{"n_layer": 13, "d_model": 192, "n_experts": 32, "experts_per_token": 2, "d_expert": 144, "d_shared_expert": 128, "activation": "xielu", "moe_layers": [0, 1, 2, 3, 4, 5, 6, 7, 8, 9, 10, 11, 12], "router_score": "sigmoid", "normalize_top_k": true, "routed_scale": 1.0, "balance_loss": 0.000434, "balance_bias": true, "router_bias": true, "init_std_router": 0.0107, "lr_router": 0.000583, "vocab_size": 8192, "norm": "rmsnorm", "norm_eps": 1e-06, "tie_embeddings": false, "optimizer": "soap_variant", "lr": 0.00286, "beta1": 0.95, "beta2": 0.98, "batch_tokens": [32768, 65536], "seq_len": 1024, "train_tokens": 284100000, "steps": 5845, "dataset": "wikipedia_en"}
Below are experts of layer 5 (counted from 0) of a mixture-of-experts language model. Rows are named router (the router's row for the expert), up (a neuron's input weights, with its number), down (a neuron's output weights, with its number) and show model dimensions 0-191. Each number is 128 + 24 x the weight over its row's rms, rounded and kept within 0 to 255. Numbers have three digits each.
Before each expert's rows: a language model's description of what the expert responds to. This comes from a sample of Wikipedia text that the model never trained on.

# expert 1
Description: Digits, prime marks and field names in infoboxes and coordinates, such as Spouse, Order, Country, 42°27′12″.
router:100158097127122100111145150087117109163097128163136130096163090096085117115088140149174153118115136108114126140125110119178148145111129134112104105127174084112140139103136146158112137127078151161132108138163166146056125105140137141127134131156140151102082159166130132131128141170103113138117160086103118154122123099134114135143082115139097112134139151186153161125134147110111090131122140132121143104101101147135107167119084125136101132128163115148135101173125124179101104123097089136155141128106168154124154135123146107138128116119113116113083146100124160102110121137138062128
up1:121128108134111166129131156114130144154102166137152125110139163154101133151056139129086116108149132116146106141125109146142101119148141144110148115075107115175090126152128101139122115090123113103119151140137150108133107178148113138116123119116121156135118087135134115129137120130121117088131167091084116128129103136140147106159026152081139097103131100153181111089186132096137116114128107148076110124101119121069107127111101095105109129140107168142132114155105174129143119167097154095138113103129127107126130099139121138139125122113115109127107105154099153117138176123140109151
down1:101119118120122157144145108101145128124155148163147116148112112131131137133112052107102185076118108135143116103124127107148124103126179130106116088140119134153118136145116125127118094135179164169087127135124159128177138162110126155127126157172108103141169092144118138115133071120111146137144104118118136150145151113135124110151123097146085139115159174138134109130151146140127087124098138115111114138116163123124124129160087107126098124061101122109158152142146148135095134116153098062132147140141090163170125120087115119108084120161124113092154143100166124172145117110106114145

# expert 5
Description: Nouns and adjectives in sports and politics texts, often after a pipe or "the", such as national, Cup, bronze, semi(final), Republican.
router:134162103130111140159139164108118147193081118129172093089122104149100073135114145151140165104092133139124147114098123108172141104135131134155116093148127098117066147128121126138142122095092116142121121139101088150090121096098087119137093096121148115126134144092122131120132132110096133156094128130091142159136140117118116135107128089133131143123135139148099147129158127121125115173094150174131143137111139116099109150129115168154123122164157140151101153107106120183074135099130145113144101133119145136159080137120147108124124117100121165088112148073100112099164133083126094095
up1:134108111117102115146121099058127173138139162113150133083116123134130092144109134133147121111122074159121135155148133097109136145135118110143102096150132118111137157114093134086146114163106157151125143132136139096103139126117093115178122108111158160166140131112124092112152148128124116122116107103123156099091120121114133092149119111137141111149119153100074140121125126179152153144177143133142148104163112100106086185122120128151179083121165119176169136101110134127118118108138096103123180127135150137131176129110154154127129120086171125134138123139140053134135083146117132151
down1:149111127134094173097111098121123119040167137080121151119150088102146143077128117128111120097097128164170129114133133106102089131115145091117136131088149157161178121113102100131125115128156121135134103143089148123125157125150124137117132123099075115142161138121099163102082181113137150125083128156143168122155096147121156124111112179137157139127107132118132122137120139123147091134131154135134126136108109145123177099168116105164120080131084133091181155118120146176122115152136121119126129154108132090164133117129104148129126158142153128143114088121155106134147138115167116120

# expert 27
Description: Middle and end pieces of personal and foreign names, plus common first names: Eli|ot|t, Du|tra, Mahmo|ud, Paul, Robert.
router:153142107143135143116118156106115129155114114100125112134120124132144097135132185137130125122120154068123130148147113115163171123143129088155088100138156151079089091079106115153106156105127117141077133144155078134109162138119133131187082121167136137127120155125125182123125156134111150147090130077158113153159162122104121149111111099136085118152152114125128143105133162106097102122153096163107138090121149103100096131137127137147103155141139119104068150135117170142115099143113119150149091142114165112143136127131137142108147125091140134134096142091137123138155100102182089105
up5:104133057132139136146122103110126124115135170154126112140107117141130161106121114119159133156071087123099135132128120145142153124134084135090097119132162162172117148185144142121172139092148081124093120157107127138141135123129139081114147129125137166105152146136136129092116125132125129160145154134110167113126132101164126165129137128143097109123147150138142163101139145165148139176165111168143096094094136154132194135141129165124130082161145120118093150095118114149106150134109118111133040127152161109122146105116123084142090133102165116152130120108160138111111149127132125115
down5:146159169132147150140131118173123145105157157144161134145129132156122143190107128090166172132146130160143054116123118141127081112123115121140140092149149130113104163160137119116136147137161141146136127114156136143135143116110163095123157143155159146121120127132130118109120151085131112157132152113109138123104151164097118115098108117130114164070155111092140152151153148126168097105109128125147178117161114087113136135147167124103132124107111172166140157118129119115176137125132100121136071125151118055127129109169147115106185150131124110118187139143151087116108126120117140124

# expert 30
Description: Opening parentheses, quote marks, dollar signs, primes, backslashes and periods in abbreviations, coordinates, LaTeX and non-Latin scripts.
router:140167118162116133128162160135107131142108099155158116121136118147134123081114159129116138113086132121094110120162157097163146137101113124141090087124160117136070140096120110118122123108096149123154152141181093110130125149095144142124112072117136124132105171105125110131137154190105145134111145146126121108145135131097134188120112134130107109123144135183120115114133135114099178145100095160120173127136169160081118170142125174117097141119170136122081132144145135131117128138129080095126102115085130151155108139103138099132126143111082140120121110126105161054129144097135121118
up7:149152149121127162141102148092137111095130094118148131118170098114110168086135146164158106113128172116080139177101164115129112122140149148162150141091127130102119135126139109095124152125114105132102143089140089165108155145160150110074104108143128106100121129157170128109115105123168111109100119155136116162126109112154170097105120113096096122120130111120092147104101149098131129098103112117154150172142086100107129151144122125084091141129170143128131159151124107145131074109128103119110120117145122095142145112056156134080156135116137118108153093131104081102113142151099145132
down7:117123137132098108150140138110120149155179139104131110083155118134133113136111151115109114131088153140125134133129103119177109140136147098122091167132105098138123173114129150122085087078131107119100135108139114113128112096116150137106112083111121122092133112144135153149170189193103099110116179113140134174114132111128139135104180124121122146105133134137077118121113136143122148114150124150145125162107087135108123122125122140112130142144049108154072183145118120140107124106148140132125162113128111103132130167109168161084186083139132116123108174102135148109140132162141126137

# expert 15
Description: Word-starting prefixes and stems like con, pro, pre, sub, in-f(lict), plus accented or non-Latin byte pieces.
router:116130094139114110133147137136110123142089109103143106129087112105155091106096142158108148131120136158111120111169112098171129135122128119135126113134128098139084135101155094123122157134057147140122125179164118108113096073107135116158115081106103093136108134167114119096157153178120137101110151110123133150132154129110072138139109089155131173109147120114117142134127152128126126160122134155126141090117171123113111158142102145163129163120123135130138090137101155168082141111162108125129130148110092106144187100111133122108134136111110162082126165075088118108129139119187134149
up0:137143124053112132118163126124089116143140133108115137133149134120133090126151110085107131122123108162106142089124097145169127142145090159193148132111172086145165135131093111095129076112126143177116129132112117134151120140087142135121127118117153135147111133136138127112140150146179156128144148094106108152146094116119120081094119146115092054175126128152098090140153143148139141107111156133130141155125154122131153135133110119129107129132106116097133099132164128102171189153129136072141133133098163151095196116117149084136114109144130119093101132101139141142111131120132129103
down0:166159089132127126113153128110129156130106120123104151088152143077151123134069138141160189172153168089164140169128125141142109122140138146134111154109123163167138138120128137189135138128146124158127137090104133154119105157159157132181145167122144149126085145163090111121125166138134114129121117130139132122161135140140107099102148138174055119146096151116101123103162124149101086113071181099136104169166129107162131148121153102117147137132114141116144124136147148157119107150157108134134158148168147147143106159105113107149136118110133145152122162115128132113093136122142125153

# expert 28
Description: First names and first pieces of proper names, such as John, William, Charles, and place-name starts like Va, In.
router:091145100168087124143126157101135128169097122138204089076161117141111080126080172150138164132114141113134132115171136119141136154165123111124113118122123077099094111068141151160140142120122143140109112125143129092105117091117104121132127126138110100134124151150159163100095159134102154140102155143162137127124162114116127162142135090103114148139160120155093126123196147135081117172148156139083110137165148120098132137141100123136096140146136122108077116152096124143116115104137113118164111132098139176129093133138136104111130130124135161122101097093113125135131094106140115125
up1:111147136135132120117079135165150077133142129151144100106128072132106089101127102137132130127150161166093122113122150110095152100122170157153107155099157158103145139162144149156152112150116138151154115119135175157128152136136124094105150131152121153128125164111118110084108151175128133135131146140096147134144127116105126066089116156130129081151134146138105151131094105148157108103152127102156069095136118108116118115108147128149157141133136147112117101110120151079164095098118171118098089132156156134122168135084118115154113131117168139165121090148167105133124153153098119175
down1:172131081140098161143124142134053124123151090104129135105132152119108142115130106141113139136101148106117103120136115109088143143133140127113128147097139194129097138101133160148153130107139113137118115124127117140062127142145143138139131162111180150119118153103166113125159143115098109121113128155110079201149125137107095124122106100147164102091152169121101119120154134120093156118117130120171121137090107142119145124089153114123119129142151136150121102167153130135127134139114161151139099171171153160170083132052161154123121103116124097129129120099091125120147130159149133090

# expert 23
Description: Short letter chunks inside longer words, often just after the first letters, such as br-east, helic-op-ter, wo-rm-s, Sylvest-re.
router:134161092176105146120125159135125131196116130129136138125152144095152098118136171115110135126111198121118147110104109118133179108138141085122155121192136131071144081120125142138108149119124140164136137112147124135106147151132129109134129131123131121182108131120133099143127166133082129090116159069087167149140125116099122138118145129137120175142126138134147122103171141089090170120128132147087138111106128142134138124111128149177104160138158119125131129128131150129119075120088098097111106158139129118151086116102157140128137076100133140117151105105121178107140100102172110103
up0:116092127131141142159141109169131148120108167180120116117112140111165113096120144118107164124138133122101121137130130132116176134117170096147115119129160093122133131169097170147121139127132138127139150189115175119128134133134123161113107146152148137124122136119184116083108100160099141113133130133118200148113149113142176101109138137154160133114100158090120097130107083114085144105157099103103153143114155087114148155084191145159124104125121161098128121151168149148070135126134090122148134106121106160140112166142102145109090158124151127125139133145117114127104136121135136192
down0:089101125144147139133136125159129070151161149149126101106054094145103112142131090127143135156128126104162101138114135124138153079148132127111123092137136095129112096143100130131127159131105195105148165131112135090130119154119139095144118165139116108155080105135105134108137144112128096088116121109068092154109122141158117124130173152161130129149111073113108103135136108122120164150146086164130143159153120159103130111166117112117139113145117120094133103120160148149130151098120143142169140135177137132111098156093130151128147126125131117173120118103154144117066166078148107129

# expert 24
Description: First pieces of surnames or name parts after a given name or initial: Ka, Bar, Mc, Van, Ben, Sim.
router:120149127154104152133129156119128120108105086119174061080128118093087141137124150099119151141099162118115103135142145061146135178112126110176133117119149128142118084101130116113131141121108133149106152113149130081118139134140099124128099101116129100125132123105088162107120172140108121113113092107123151162176139137100100150119140104107105104099164141151118174075112197089092130127140118131100091122141139117092154124173131143137119133130133127115118098171123122114077105111102088121155119125083130127141134125117148093115129106096126136099108110113136131107094124149141065121
up1:137121114164102147161119143140160146127134128078088138113086124118115139147135102137161151123113160107132118101143114161106141130161111067156136130145159117137162097114118133152145116088097127161131113109112156148137123109111115146132142110137118148123130102115116115113081145136145098105105131095146147091101140106096100114097146172112169156130124170134137159115123197117170092181146157114092135110145174140093153144174136128134122151098121171202149123154167106083139102110126153103120149133113112121108126126147151103087109085136080121098098145121143119112138134131104147131
down1:099123115088122130155144151124102107159150125104158134146083128086143117154117136099127144133137146113121120168136106145142107128145168108106160142167121131153155137150110093108140107121115132152120084100133090105120132094128158112134145143111076123166141120119117148161113091174174108098104123131136136146160105176147115139076174144163065093109152114117124120159117160172141123097116130097116158130149135108145113104162159130142118165115145150160150105122143127095171125099088129134153145108117113110138107155105127112116147161117160116130120147077175129060161153138115130095

# expert 10
Description: Word-final suffix pieces, mostly plural -s, also -es, -ers, -ions, -ology, as in fans, Indices, Fixtures.
router:148114107130124151177140149099107092135084112143106113082140095101126104092157137151124142072112191139106155134181134127150139117130135104150137068121172106114132101158127148127149126112087152135137114122147114102094152143123120109142094138114156089147086151119136137151141168114123157149064126100123131106161181147109115140167079119145117173128140114125128134144138144116149155135141103164125149140168119179129160151130139140173111161144106101111118110119121130116148124070091090129148110161142140149122108128093128130135108149096130151099146102146124107140154115106153092128
up7:119121147106149101113122136125136133149128114130117137097161112155090096145155112104099172120163128141122120117121115093119140155120130133134136144157123099119138098135121104105157152110141118140112133102149167128165165105130144100051139107144164104127114141099151114114134118154105136116096127098144098094148154184113134130132135161173127151117088132138133125087118142101082121121120118114144139130137096147068122115144088155140096140097118071118112160131112139128093146105150142152122164138108159114070183154140146093158147110123167081144136127173083166087092141151134118166
down7:097112099164151157109183128095148102130104087109073119124133114134140107119117145108140143111141102160125135148165090158144085099153155142084147146111104125128172117131140129169137142113151122120147161136139136149124102092143145111157123095157155144151141135135085095167107098105125093162124111126108151136140124165126113148150118116136173110195095129134126093169156148138135135129138115117103152160126114177149125080128164139147122116096085095109132138110129110119157149133117088137102134122122083113119142131149076116084144180102125120101119145136203139142126131141134115108

# expert 8
Description: Final head words of proper names for institutions, places and honours, after a modifier, such as University, Street, Award, Museum, Office.
router:148185107108160152134132150134103138142098094104176092090114146108121116087141146099138135113088140160087138130144120105138145153104147124133106080103142145110118118136157133096141171117098189150121089143133097116077141139096121134121121103160118114182115142144143147113104132146115098135117103114089140142144174091097092136110070119144087142131128116155077155144144156131117119129079129123124171095144131117082113154109129157171119154128164144143106134127137162133138102125091101122142148147106181154150121103114146094111149104115116135132099138118127108091147130118146087114
up2:120116148119156144116141124100134110132096117164107110163092126137126106077120146102130112121162137115120120146166126099100116153128138093155145119157156094156169091111100095116135104176134078175109129099165101133128104101137175113089147108127166107112145076085162107129090118155145120101158116099147095165164114118105128170137145108105104162129122161113140107122138090140122113138092164123118124135156068157156129119118125117125085139153103150137133115110103088113131140108146117151126159096103113114160136114078128156120072094118128126141160129102115143174128145162145129120
down2:124136157131112154115090120127165129107122127102091104135140134100104127140163129117106114150154104169189117152140109122125146135119163127144153135160101120104116093174131072108130127141142123089128118142114065151064096090116100128135117143114161081117099171096110129145116133160126156161148132132130148170130144153139126146134186149099175088140111129111167125118156137117129181109100123179145174119121119125167111109126136130090120141117110111106135153168095120148144122110120133153129148103140154137089200155115109123115161093094111095149132126131123123098121121155146139130